Weights of a small mixture-of-experts language model, trained from scratch on English Wikipedia.
Size: 14 layers, width 384, vocabulary 39045.
Experts: 16 experts in each of 14 layers, 480 SwiGLU neurons an expert, 1 pick a token, a softmax router.
Below are experts of layer 9 (counted from 0) of a mixture-of-experts language model. Rows are named router (the router's row for the expert), gate (a neuron's input weights, with its number), up (a neuron's input weights, with its number), down (a neuron's output weights, with its number) and show model dimensions 0-95. Each number is 50 + 12 x the weight over its row's rms, rounded and kept within 0 to 99.
After each expert's rows: a language model's description of what the expert responds to. This comes from a sample of Wikipedia text that the model never trained on.

# expert 15
router:81 37 52 45 51 68 62 54 62 50 59 45 49 59 54 62 33 71 61 65 33 77 32 36 56 50 50 62 32 51 55 31 47 51 62 32 49 59 77 66 35 72 66 71 25 34 37 52 19 76 53 49 67 64 36 25 31 58 69 63 74 53 50 62 50 45 37 25 53 39 41 68 43 39 37 51 46 59 42 38 38 49 85 39 44 53 47 43 58 46 54 52 75 39 49 63
gate2:47 43 43 58 49 53 44 63 36 58 56 61 54 63 71 47 46 37 51 60 20 83 34 31 42 46 68 29 65 59 59 57 59 54 41 38 28 38 33 48 41 60 52 52 59 44 43 58 57 49 61 55 57 30 53 38 71 50 50 30 57 62 47 29 53 56 67 40 61 57 49 61 49 36 61 51 57 41 57 61 45 50 43 57 71 40 46 42 62 59 63 53 55 65 54 47
up2:53 57 58 48 44 55 61 64 24 53 69 47 36 32 57 51 47 68 42 43 53 44 53 46 57 50 45 61 54 76 42 46 21 60 63 58 68 70 47 44 58 39 63 62 60 51 38 56 48 42 57 60 63 71 54 43 49 62 45 63 35 45 48 68 38 38 47 36 68 58 45 44 50 50 49 37 20 60 62 32 61 41 44 34 49 50 38 45 70 34 42 50 46 61 42 66
down2:21 31 30 38 37 45 47 39 61 51 27 41 51 33 47 36 37 44 53 50 42 38 76 56 52 37 47 50 62 41 43 47 68 26 40 40 37 33 43 63 62 56 63 56 30 30 45 48 58 49 74 39 56 35 58 44 41 43 66 46 59 55 39 56 53 56 53 71 64 52 51 62 35 24 57 42 51 33 52 53 49 43 53 30 28 65 34 17 64 53 62 45 27 46 48 48
Description: Prepositions before noun phrases, such as of, in, during, between, including, plus -ing endings of verbs like outlining, administering.

# expert 6
router:47 41 63 57 57 46 33 28 46 60 58 74 60 47 40 37 64 38 64 49 64 38 42 44 43 43 43 35 41 61 68 61 42 68 39 47 63 52 63 21 68 60 37 39 63 33 51 52 52 35 62 61 34 39 26 55 57 61 26 56 40 55 61 36 79 76 30 39 76 50 51 60 56 59 38 59 47 63 42 60 51 45 54 59 43 39 50 64 63 45 35 53 52 70 32 44
gate7:59 31 40 45 49 44 51 45 49 46 45 60 50 72 32 31 67 38 43 63 39 51 33 37 52 60 40 43 35 62 38 33 42 60 26 58 50 64 35 58 48 50 35 42 36 66 51 61 19 52 32 54 37 64 49 40 37 60 50 23 59 57 37 65 44 46 40 56 60 46 53 66 61 46 22 49 45 51 33 44 69 44 55 64 50 24 39 40 47 56 37 64 12 58 48 37
up7:46 40 46 48 46 43 61 50 29 40 52 49 39 68 39 23 66 49 41 29 50 48 36 49 57 46 28 47 40 53 32 52 57 61 41 57 67 68 31 46 31 52 35 50 62 65 38 68 24 50 34 60 49 75 45 37 47 52 33 42 51 63 55 49 45 54 63 52 45 41 58 52 34 48 59 57 30 61 59 37 59 59 46 61 58 30 62 54 43 50 47 55 22 41 36 48
down7:47 57 39 45 41 44 49 47 46 66 65 43 42 65 35 48 52 58 37 54 50 44 44 59 58 51 49 59 26 47 52 69 51 71 62 32 60 61 35 65 59 28 40 67 55 60 58 50 27 40 64 55 47 76 46 36 39 48 35 59 66 47 46 56 22 56 46 50 30 38 49 54 51 50 60 55 36 57 82 47 50 28 62 58 67 26 60 60 47 36 38 49 51 62 52 37
Description: En dashes and digits in year spans, scores and sports statistics tables, such as 2018–19, 6–3, table pipes after seasons.

# expert 9
router:35 64 35 32 48 43 38 54 59 66 43 32 59 34 52 52 46 69 54 59 33 40 63 77 58 52 50 37 49 51 31 81 58 44 38 45 45 56 31 52 69 48 35 61 53 28 51 43 33 45 38 44 44 51 52 57 63 38 60 45 49 41 53 51 45 28 58 74 70 56 42 34 58 68 39 58 62 61 58 71 61 39 51 50 30 49 56 57 43 77 28 52 42 63 56 52
gate7:59 39 37 58 78 48 47 44 41 50 47 65 52 64 47 62 39 47 85 72 64 61 31 67 65 71 56 41 70 39 57 69 46 23 40 50 53 43 37 32 38 34 58 54 59 68 72 46 57 32 27 45 32 64 58 34 48 72 54 58 51 48 39 65 43 52 59 56 52 60 47 64 63 48 42 63 57 69 43 60 54 49 68 38 39 45 70 21 63 37 64 39 60 38 48 50
up7:47 56 55 38 52 60 61 44 32 41 37 46 49 38 59 68 44 69 28 56 59 54 43 47 39 47 50 54 33 40 73 50 76 58 60 24 39 60 38 57 60 35 70 40 36 40 52 51 38 31 65 51 64 70 53 42 50 50 48 46 55 62 62 42 39 30 33 59 44 48 44 44 76 62 43 52 56 53 52 38 40 24 49 46 46 56 51 47 49 58 55 48 57 48 40 54
down7:30 51 60 56 55 46 50 51 54 27 32 48 44 56 49 44 39 38 28 52 55 40 31 57 77 27 57 60 46 67 55 54 32 50 33 64 68 38 41 49 59 63 49 68 34 46 36 37 49 59 31 38 63 33 56 43 64 39 56 72 51 59 32 39 55 45 48 59 66 62 73 59 34 43 34 46 51 54 66 37 61 67 64 39 49 41 57 41 61 52 36 50 42 49 54 55
Description: Articles and words describing locations, roads and architecture, e.g. "In the centre is a", located, north, Street, Creek, population.

# expert 10
router:52 54 67 72 32 50 48 62 53 21 53 32 53 49 57 43 54 41 39 29 72 53 51 52 39 50 55 50 65 32 74 48 40 52 74 61 63 54 45 33 59 48 70 37 20 50 36 83 46 34 56 51 61 38 50 59 36 49 64 64 63 29 58 41 57 37 62 35 50 56 45 46 46 55 57 34 58 55 35 51 47 50 70 49 50 44 64 57 55 51 49 23 62 40 51 51
gate0:72 45 25 67 62 50 42 42 47 58 57 36 37 32 48 53 36 45 59 27 47 45 42 63 26 46 38 50 63 71 57 51 59 27 46 39 46 52 64 42 61 63 38 41 40 33 42 57 40 38 41 46 47 53 69 28 58 53 39 39 42 34 39 49 53 54 53 32 41 49 50 64 44 42 39 50 45 43 51 66 42 57 54 39 73 39 83 66 51 33 45 34 58 48 46 60
up0:62 38 59 69 35 45 54 49 65 58 66 56 34 59 32 49 41 58 52 36 23 63 45 10 53 32 41 44 71 71 27 39 18 42 54 46 34 45 60 57 38 48 43 40 37 48 49 63 47 49 52 38 38 46 99 54 31 39 45 51 66 45 57 40 66 59 48 31 52 38 60 48 39 37 53 41 57 55 29 62 61 53 35 53 67 52 53 53 67 63 59 47 57 37 43 25
down0:45 55 66 48 33 52 50 46 31 59 53 71 28 51 61 38 62 56 38 37 54 44 42 51 49 65 58 49 62 52 55 60 41 73 45 40 58 50 37 74 40 49 59 51 29 57 71 59 32 48 54 56 69 49 34 50 49 57 44 57 79 65 55 54 52 47 53 82 46 45 59 71 40 65 57 45 70 32 49 57 37 44 43 40 22 47 37 32 76 53 49 45 37 65 46 28
Description: Head nouns of organizations and roles after names or possessives, such as University, Museum, Army, government, president, club, film.

# expert 4
router:41 64 26 53 52 46 66 57 47 60 44 57 51 50 35 49 67 31 47 47 22 57 58 53 38 51 54 26 47 60 40 50 47 28 31 51 49 27 62 43 38 45 45 36 39 39 67 41 55 48 41 61 35 42 67 44 59 56 62 35 40 73 70 48 61 62 49 59 29 60 54 51 45 47 50 65 54 50 59 37 45 38 40 32 52 41 34 52 57 45 64 50 50 27 30 42
gate2:71 56 56 49 29 40 45 27 74 49 69 43 57 57 71 54 55 70 66 32 32 65 29 50 56 67 54 52 40 42 53 44 43 31 44 64 76 46 38 59 48 40 54 54 56 56 49 13 59 52 46 59 52 56 44 65 40 78 58 40 45 38 61 53 57 48 61 52 33 39 41 63 61 50 41 42 40 45 81 45 39 23 36 62 55 35 51 44 45 53 68 69 37 44 43 68
up2:34 47 28 49 40 59 48 60 31 49 29 50 52 43 51 47 61 38 46 44 45 40 58 48 54 48 45 54 44 52 60 44 40 65 66 42 25 54 53 31 41 42 40 38 51 69 47 65 14 33 50 41 40 58 55 55 44 46 33 31 57 58 41 52 47 29 44 43 29 56 42 67 39 43 52 29 51 28 49 47 79 48 37 66 65 54 35 72 28 47 39 34 63 68 47 35
down2:50 28 47 56 53 36 50 46 34 83 39 39 27 39 50 54 57 48 57 44 28 85 59 42 49 70 44 58 33 46 55 66 42 40 66 56 55 68 72 56 50 49 48 65 53 52 63 60 49 53 45 70 55 50 41 45 63 46 45 47 58 21 47 55 54 32 49 55 33 47 49 56 39 57 41 65 52 29 66 50 61 60 54 42 48 59 49 46 64 65 53 56 33 55 59 57
Description: Field labels and measurement symbols in infoboxes and data lists, such as Coordinates, ATC code, Date of birth, °, ″, opening parentheses before units.

# expert 0
router:45 49 49 44 71 44 43 68 43 44 75 23 42 33 44 54 51 38 48 47 71 26 80 34 43 50 54 73 66 46 74 70 55 39 49 46 26 42 59 53 57 41 69 48 44 58 56 58 39 44 71 55 82 40 52 78 41 41 50 58 38 44 35 41 29 53 47 53 52 71 54 50 45 49 56 56 51 46 66 37 53 39 49 52 77 50 40 61 45 55 54 45 17 64 46 42
gate2:56 53 78 47 62 26 49 44 65 36 67 26 50 64 58 41 56 48 35 49 44 54 53 38 37 30 50 66 82 63 62 20 56 41 55 65 46 55 36 59 61 39 36 35 44 40 66 34 53 49 41 46 56 55 35 43 46 48 56 58 52 66 48 22 54 33 52 42 38 48 52 33 47 54 65 47 41 36 56 55 48 56 55 49 76 59 38 65 43 49 71 63 45 52 44 50
up2:24 39 73 51 72 54 61 66 43 48 42 26 46 41 37 45 50 46 33 38 54 33 36 33 35 44 37 43 45 70 56 39 46 48 40 55 55 44 59 57 32 35 27 48 43 44 54 48 40 43 57 41 63 54 45 60 53 45 30 62 45 50 46 64 40 58 42 44 28 39 61 36 67 64 52 29 34 47 52 43 46 57 29 46 60 40 53 72 36 50 52 46 61 62 63 57
down2:59 55 40 61 77 38 54 69 54 63 45 41 37 46 65 54 26 38 43 59 48 43 55 39 34 29 69 41 64 19 58 71 74 47 53 30 50 62 62 36 62 47 46 76 51 48 53 45 58 50 61 56 50 52 51 41 46 55 56 56 43 59 48 46 52 51 60 45 43 55 21 57 56 48 48 41 21 38 40 49 31 50 66 45 72 56 49 49 32 72 48 33 44 49 43 31
Description: Nationality words, US state names and role nouns opening biographies or infobox lines, such as American, former, politician, California.

# expert 14
router:45 42 44 61 55 40 44 41 56 74 64 60 50 33 59 38 56 33 37 74 60 57 49 44 42 51 41 57 39 34 43 59 61 39 60 53 38 59 44 26 55 65 46 59 65 57 70 54 70 61 19 59 56 49 65 38 64 46 56 27 38 49 60 49 32 68 47 56 43 54 39 50 55 56 65 49 44 67 36 67 62 53 38 36 63 39 45 53 59 22 43 45 41 26 71 52
gate7:52 48 57 92 49 72 57 59 52 66 61 36 50 26 34 38 45 40 62 51 53 61 57 56 52 54 55 43 42 47 41 53 72 55 53 39 51 48 80 35 46 45 52 28 67 32 53 35 20 64 40 47 38 53 46 63 60 54 56 75 65 64 66 50 31 48 70 41 61 52 46 38 56 42 36 62 47 52 51 58 56 58 46 35 46 43 53 73 29 49 48 54 51 47 46 61
up7:57 40 62 20 60 39 53 47 49 38 52 56 40 74 33 51 40 59 62 51 36 38 54 57 54 55 43 65 57 48 62 44 46 56 40 49 65 33 28 75 24 55 59 60 54 54 60 75 47 31 70 52 67 62 51 50 39 59 48 43 44 25 20 47 68 53 48 56 40 42 44 48 44 52 58 42 67 57 52 47 36 34 65 57 51 52 45 63 59 44 31 39 47 54 52 59
down7:39 56 51 52 31 43 48 53 66 61 51 56 47 61 45 61 74 54 75 51 49 58 47 74 71 70 55 49 31 46 71 56 48 42 34 75 44 43 37 58 40 47 57 44 41 43 52 75 63 46 43 57 71 61 35 24 53 46 40 46 20 82 48 60 54 46 38 70 38 32 48 66 43 50 55 60 36 44 38 65 50 56 62 70 36 41 54 46 35 23 39 59 57 68 68 57
Description: Opening parentheses, colons and header words in sports brackets and results tables, such as Candidate, Win, Loss, Score, round, Legend.

# expert 5
router:35 63 72 43 43 52 58 39 52 65 30 50 47 81 50 47 28 51 89 46 63 54 56 32 39 60 58 41 61 63 37 33 34 55 36 45 63 62 50 71 53 59 68 35 45 85 40 69 46 50 45 49 47 44 61 52 33 56 49 38 51 62 34 47 44 39 69 35 69 32 68 42 42 39 47 48 61 41 52 46 55 16 52 47 53 45 53 49 37 46 58 63 53 46 62 40
gate2:24 33 57 43 47 74 31 29 47 30 47 34 43 39 35 40 49 33 39 44 43 29 59 59 54 36 31 62 40 46 56 44 40 66 45 56 53 50 55 49 56 45 49 66 64 40 53 39 68 49 42 54 51 42 59 56 62 38 48 30 77 48 37 54 61 35 50 59 63 36 47 49 66 65 53 38 75 26 66 22 60 36 60 66 74 49 43 58 38 76 63 56 36 81 63 54
up2:26 71 43 41 34 41 20 39 50 29 50 59 64 32 40 30 48 55 42 80 47 54 55 78 42 47 62 44 82 51 63 60 50 46 56 49 58 66 44 61 41 54 47 44 49 46 75 74 50 59 48 47 41 53 60 68 45 47 50 45 56 48 65 39 41 42 48 43 40 52 67 57 52 45 57 68 62 46 41 44 53 42 63 51 80 30 46 40 47 68 52 62 65 57 56 47
down2:73 41 57 49 41 77 49 59 46 73 44 29 38 59 55 59 37 58 53 52 61 41 36 56 67 51 42 33 49 54 71 37 48 61 45 77 25 44 63 54 69 49 48 50 13 50 48 39 54 67 59 59 54 59 75 37 64 46 48 57 42 66 50 58 57 67 48 58 45 35 53 57 56 51 64 35 68 70 40 35 36 47 61 46 60 55 52 33 53 51 49 60 69 63 42 44
Description: Dash or pipe at the start of list lines in taxonomy and infobox lists, plus time words like days, years, when, because.

# expert 1
router:73 66 47 40 49 57 54 57 31 49 46 40 40 28 54 49 44 42 30 52 50 27 52 59 76 65 38 69 45 36 71 51 57 64 36 63 46 50 44 37 51 45 35 47 74 48 56 42 54 35 69 51 50 35 41 21 57 56 40 48 59 56 77 52 63 39 56 66 47 34 40 56 54 36 34 47 33 32 55 65 67 71 53 60 63 52 73 57 55 56 51 53 62 55 42 31
gate7:53 24 66 55 42 45 39 54 52 35 48 45 49 35 56 27 44 51 53 44 72 39 46 84 32 45 41 38 43 66 47 37 68 46 43 48 72 51 48 56 61 65 49 53 56 41 48 58 41 64 56 59 45 52 58 29 31 59 42 54 50 64 62 50 54 73 64 50 49 43 41 45 57 36 40 44 45 46 52 47 36 66 56 63 62 59 65 22 42 57 47 68 46 54 42 37
up7:70 41 58 57 16 46 49 63 43 38 58 67 58 67 42 45 50 58 41 28 65 59 38 67 32 64 09 39 40 57 56 48 25 62 57 41 61 41 45 59 55 36 49 38 49 56 41 20 39 51 38 46 63 44 63 27 46 50 59 47 40 59 43 52 67 60 54 57 57 40 60 47 68 46 73 42 47 25 48 55 54 56 40 64 47 32 58 44 54 39 40 48 55 43 57 43
down7:67 66 49 51 37 39 43 56 59 55 60 29 66 67 43 50 35 64 42 21 50 44 41 33 60 77 49 42 53 61 44 58 51 61 45 58 34 42 71 31 33 59 57 36 33 44 54 70 45 53 45 56 32 65 62 61 57 43 63 56 59 74 53 65 44 75 40 55 41 58 58 57 56 68 44 60 47 52 34 55 53 39 56 54 71 33 61 72 51 52 40 54 62 58 80 61
Description: Periods, hyphens in compound names, apostrophes, slashes, ampersands and "and" between names, e.g. Wiley-Blackwell, Rocherath-Krinkelt, she's, ")." endings.

# expert 3
router:34 42 41 56 56 56 39 34 32 52 52 60 33 41 55 64 45 57 73 56 52 47 51 33 53 36 37 43 54 61 40 63 44 88 40 58 65 26 40 40 67 41 63 58 16 52 37 80 59 47 43 45 51 29 63 49 56 47 47 45 40 41 37 53 66 61 50 60 42 50 56 58 31 34 58 37 58 36 39 45 65 54 34 50 64 37 63 23 36 65 54 53 57 48 63 46
gate7:56 48 61 59 40 51 48 78 48 69 51 47 64 58 42 44 47 47 43 48 39 49 45 59 51 71 49 44 63 48 44 57 61 26 38 54 64 56 73 40 25 55 63 53 66 54 38 38 50 56 58 65 37 77 60 73 37 41 59 36 45 61 43 32 66 40 52 43 33 56 54 61 44 48 74 38 58 60 53 42 58 53 59 67 60 57 78 43 51 42 55 26 58 44 57 65
up7:51 56 44 55 57 49 22 44 37 43 42 61 52 49 33 51 60 54 39 52 58 47 65 17 36 48 47 51 57 37 58 39 52 34 69 53 52 44 54 53 51 59 62 36 37 69 54 62 51 63 49 47 37 51 22 29 54 69 50 49 37 26 57 34 45 54 64 39 69 35 54 62 64 51 41 59 48 49 73 46 53 66 54 57 56 64 45 49 53 41 55 52 49 47 55 41
down7:57 33 36 37 52 69 52 52 37 57 43 62 47 56 71 60 41 58 66 41 39 51 81 32 64 59 58 67 29 52 36 53 49 43 43 43 82 28 42 47 47 58 60 36 31 36 33 54 46 57 34 55 61 33 48 62 65 56 66 61 45 61 40 61 47 38 84 27 58 55 60 60 34 31 48 61 71 51 52 34 67 53 41 46 35 40 66 36 61 65 49 47 30 72 68 64
Description: Pipe separators between cells in sports results, discographies and data tables, plus name-final pieces and semicolons in lists, e.g. Alastair, Smith.

# expert 11
router:34 61 42 56 61 63 59 42 49 39 55 73 67 50 49 69 74 45 45 59 60 46 37 84 50 45 38 66 34 59 31 41 56 55 41 62 41 46 57 45 51 43 45 46 62 49 49 28 57 59 45 54 39 45 56 50 62 55 33 56 45 47 48 43 42 43 63 35 48 49 38 64 72 48 35 55 40 59 56 65 45 47 39 54 38 41 31 54 43 53 64 44 46 87 46 71
gate7:61 50 54 56 57 56 53 58 67 45 62 61 23 24 43 76 62 57 43 48 33 35 64 48 60 41 64 42 62 37 42 64 36 36 43 67 58 48 47 56 42 52 41 50 56 28 67 61 66 66 22 37 55 48 43 33 58 85 61 52 47 47 46 35 51 42 57 32 49 60 50 62 65 53 66 61 63 46 42 43 44 40 45 64 48 35 55 53 41 54 41 49 36 60 51 35
up7:28 52 57 44 49 46 39 57 55 66 60 68 54 36 48 50 37 54 70 32 62 39 46 44 52 50 54 45 19 54 43 44 62 55 66 45 32 67 50 66 55 59 48 67 37 44 71 47 54 43 55 60 51 54 41 53 37 47 55 45 67 42 68 41 60 55 57 57 44 46 43 52 39 48 68 42 45 41 36 52 64 68 26 51 42 58 41 34 67 57 59 44 62 61 65 53
down7:55 67 52 33 37 51 32 62 24 42 54 65 47 70 34 45 51 54 48 46 48 45 46 15 31 35 67 47 55 76 50 59 60 50 52 53 40 44 46 58 60 56 57 39 36 36 42 47 55 39 57 29 64 33 50 54 58 56 48 36 53 52 97 60 56 61 47 52 52 43 48 52 60 47 64 39 52 66 57 29 38 52 49 32 45 70 64 57 61 46 33 56 58 39 29 39
Description: Middle word pieces inside non-English names, mainly Japanese, Hungarian, Turkish and Arabic, plus accented or non-Latin bytes, e.g. Sak-ur-ano, Kur-os-u.

# expert 13
router:58 28 51 36 19 40 59 41 29 50 29 61 41 50 73 37 51 54 34 30 59 43 50 58 38 53 55 50 68 52 61 65 57 45 62 51 64 65 45 55 47 68 38 17 64 53 68 48 57 66 47 57 37 87 44 58 68 47 29 44 64 47 44 53 47 47 68 54 41 46 38 52 56 65 44 30 31 35 50 42 59 58 33 61 61 52 53 58 35 43 76 53 39 40 46 42
gate2:42 50 51 53 70 47 47 47 36 59 54 46 56 46 45 26 66 34 69 34 63 48 39 64 58 39 71 48 68 66 37 58 51 41 48 55 27 45 56 72 45 49 49 37 37 76 48 31 48 52 40 75 47 77 37 38 66 30 45 60 61 54 82 53 47 30 59 65 56 41 42 53 56 63 52 57 54 51 56 47 49 50 39 63 56 40 64 54 65 64 68 68 74 49 35 25
up2:60 28 64 42 45 51 42 52 56 55 59 48 30 57 50 26 43 58 47 46 50 67 51 57 41 43 41 65 45 69 93 42 49 57 48 63 50 37 50 45 66 35 63 43 62 37 49 51 41 67 57 37 54 35 43 72 32 44 51 53 61 41 46 43 34 56 42 43 60 55 30 52 42 61 48 43 56 56 51 27 37 44 45 52 64 62 61 53 64 52 53 36 62 44 56 57
down2:61 67 63 41 57 74 46 43 54 51 51 27 65 36 64 52 57 37 53 50 57 42 37 58 53 62 44 55 66 45 60 58 19 44 62 63 49 54 50 61 28 56 47 62 61 45 53 50 62 52 26 36 36 42 47 41 59 50 47 31 62 57 51 43 59 38 50 52 64 50 62 51 62 61 48 50 34 59 46 75 64 55 67 58 50 63 50 61 64 65 43 44 73 42 78 52
Description: Pronouns, determiners and auxiliaries in narrative clauses, often after "that" or "make", e.g. it, his, they, was, not, would.

# expert 2
router:58 40 41 57 50 62 49 43 42 29 50 67 40 61 36 63 45 41 59 68 57 28 40 48 62 62 35 29 54 63 54 65 59 35 48 66 66 45 34 59 44 48 40 38 63 73 71 85 74 42 61 44 63 39 49 32 38 42 55 44 56 42 28 50 35 40 20 56 49 53 41 19 52 45 43 50 34 51 53 49 57 83 33 65 41 56 60 53 59 67 34 38 47 33 65 43
gate0:65 75 29 57 61 35 61 46 49 51 57 59 67 50 41 61 59 34 27 50 47 66 70 52 26 54 41 54 36 58 43 67 35 49 44 54 44 77 55 56 45 64 39 48 32 40 52 52 42 47 47 43 42 56 44 32 67 49 49 64 44 27 62 54 31 54 50 31 35 60 50 21 63 33 43 52 60 61 36 65 47 49 39 65 31 37 53 53 39 54 49 13 38 66 52 29
up0:59 54 41 61 43 48 58 44 68 70 54 08 51 49 36 15 43 46 53 46 46 48 60 32 37 57 51 50 74 64 84 77 70 40 56 58 61 64 34 55 33 42 55 39 59 58 32 64 53 56 43 42 60 63 45 31 50 62 40 42 66 50 58 34 67 40 20 55 41 60 45 61 51 59 59 47 48 38 45 61 46 41 29 51 34 50 42 62 25 35 59 55 55 45 56 40
down0:49 44 74 56 61 53 66 37 51 39 61 43 40 59 35 42 45 56 49 51 48 50 48 48 56 56 57 41 48 29 42 72 49 55 50 70 34 38 54 48 26 69 47 47 34 49 26 62 57 67 49 27 61 25 46 57 27 59 74 61 55 52 77 80 59 49 37 72 46 40 46 60 62 50 66 51 32 53 46 54 36 52 55 45 36 47 57 42 50 69 67 74 70 69 41 36
Description: Periods, closing quotes, parentheses and line breaks ending sentences, titles or list items, often before a new sentence or table cell.

# expert 7
router:46 31 48 41 46 47 33 53 54 54 51 45 59 59 39 46 67 47 42 48 46 60 38 39 24 37 62 51 59 50 42 41 59 57 50 51 51 58 47 58 51 32 54 43 45 44 43 39 41 44 70 47 57 64 52 57 28 37 39 50 35 70 50 73 64 40 54 65 32 58 70 31 54 21 61 35 69 34 59 45 26 44 34 44 49 49 52 46 53 47 36 61 38 54 63 61
gate2:53 57 53 52 60 55 53 52 71 39 50 61 47 54 40 48 42 38 68 51 65 61 54 52 49 57 70 34 57 34 40 44 44 53 37 49 50 51 46 78 60 61 42 51 38 53 54 58 56 70 46 61 62 18 48 50 54 68 41 42 48 51 56 45 31 48 64 58 61 32 34 53 47 37 68 52 42 53 38 45 47 45 53 56 45 29 70 73 68 49 38 56 59 40 48 62
up2:51 45 56 59 40 51 30 42 66 60 71 03 40 62 69 58 43 48 45 69 50 49 33 42 47 52 43 31 41 63 56 45 72 75 72 41 54 23 52 58 74 45 58 44 33 60 61 54 45 41 50 53 45 48 52 34 52 32 68 50 38 58 67 79 71 70 57 57 45 62 48 50 46 67 32 31 57 53 38 60 60 47 27 54 67 58 28 37 55 48 40 39 45 53 40 50
down2:41 25 48 34 64 46 62 51 41 64 53 54 71 54 29 50 55 50 56 40 48 62 68 33 45 50 47 43 57 35 51 50 46 57 39 55 52 33 42 58 41 45 50 44 74 18 43 41 66 43 68 45 66 38 34 66 49 32 51 61 34 44 44 31 59 62 51 39 37 46 51 57 50 38 47 36 54 28 50 53 46 40 31 44 38 49 62 53 74 54 59 41 56 51 53 40
Description: Month names before a day number, year digits after "in" or "on", and sentence-initial "In", e.g. November 16, 2024.

# expert 12
router:56 49 63 50 62 40 49 68 44 45 35 40 56 53 49 57 46 63 32 42 46 52 59 52 62 57 65 60 57 42 39 35 60 58 50 57 45 36 21 73 47 36 27 85 56 59 44 45 49 35 54 29 47 49 47 75 59 51 56 56 30 45 41 58 64 48 48 50 43 40 55 56 43 53 67 46 59 52 51 47 44 56 45 58 42 73 69 66 40 43 40 47 40 43 54 44
gate7:55 48 73 36 53 45 50 50 32 19 51 41 51 55 40 60 34 34 45 44 52 44 60 52 63 53 62 58 45 53 56 64 54 73 75 45 33 60 76 55 57 41 55 40 64 50 18 68 50 53 64 46 54 56 58 50 51 50 54 46 59 54 43 58 66 40 37 70 77 38 50 48 68 48 53 50 45 72 48 52 63 46 48 26 58 49 50 60 51 35 63 70 39 39 66 52
up7:30 46 58 58 53 45 72 36 52 38 64 47 39 56 43 36 47 11 38 22 45 47 58 54 59 55 53 45 76 56 45 39 60 57 56 44 41 35 46 45 61 46 49 52 51 55 24 46 54 48 42 53 52 47 65 43 59 55 54 39 59 49 32 35 34 55 37 43 48 68 49 42 54 37 36 45 58 63 67 48 34 34 36 44 53 53 23 37 58 44 52 50 51 56 44 37
down7:50 48 48 82 30 66 55 48 68 52 55 47 57 50 66 51 57 63 50 54 56 57 49 54 47 49 47 59 47 50 46 45 64 35 55 46 23 40 49 56 39 51 20 41 41 71 48 51 61 54 44 34 62 39 57 36 54 65 53 40 56 57 67 56 39 47 49 33 57 72 28 36 68 62 25 62 39 47 44 51 63 57 48 31 58 42 56 46 49 41 69 57 57 47 66 63
Description: Inner letter pieces of non-English, mainly Dutch, German, French or Scandinavian place and personal names, such as Hellev-o-etsluis, Nordfri-es-land, Jean, Saint.

# expert 8
router:49 59 47 59 58 36 56 36 70 51 53 46 45 68 46 40 41 46 55 35 43 52 52 67 56 47 39 39 43 55 38 37 41 35 71 46 39 47 41 43 34 39 22 59 63 57 45 41 75 57 28 47 35 56 63 60 58 60 50 53 58 46 52 30 45 70 48 58 38 49 77 48 41 66 71 65 58 57 54 45 51 65 44 60 41 65 30 18 65 53 46 72 63 51 43 46
gate7:58 62 53 42 47 37 72 52 56 32 49 67 38 58 29 78 73 24 43 56 28 40 48 59 47 33 37 34 34 60 64 30 42 43 55 45 44 24 47 70 38 51 31 53 34 48 65 65 56 39 52 46 48 65 48 62 42 64 60 68 46 30 51 32 36 35 54 55 31 40 54 49 02 63 40 64 42 44 51 45 47 51 63 56 56 52 46 45 57 47 51 50 56 54 60 52
up7:46 42 51 55 56 48 65 48 47 74 53 50 47 27 49 41 48 69 31 55 37 34 64 41 42 55 44 46 57 41 43 34 63 45 45 41 61 50 46 39 38 30 46 37 64 64 46 29 59 50 53 41 65 49 42 54 51 40 66 47 42 59 45 52 71 40 53 60 72 56 59 53 39 42 55 38 70 47 25 70 46 48 33 70 37 51 45 47 51 34 56 55 60 44 41 43
down7:65 64 43 77 39 61 63 49 68 44 51 44 49 45 63 43 35 58 50 53 53 59 39 44 51 44 61 56 47 54 35 34 50 54 35 19 54 45 47 72 52 68 62 44 49 66 52 66 48 55 53 57 61 41 43 51 55 43 72 60 48 61 38 53 57 59 44 41 39 39 56 49 54 55 32 75 51 39 59 48 42 58 33 65 47 36 90 63 31 67 72 62 79 66 54 54
Description: First pieces of longer common or technical words after articles or prepositions, such as dis, re, ann(otations), resid(uals), plus pronouns like them, him.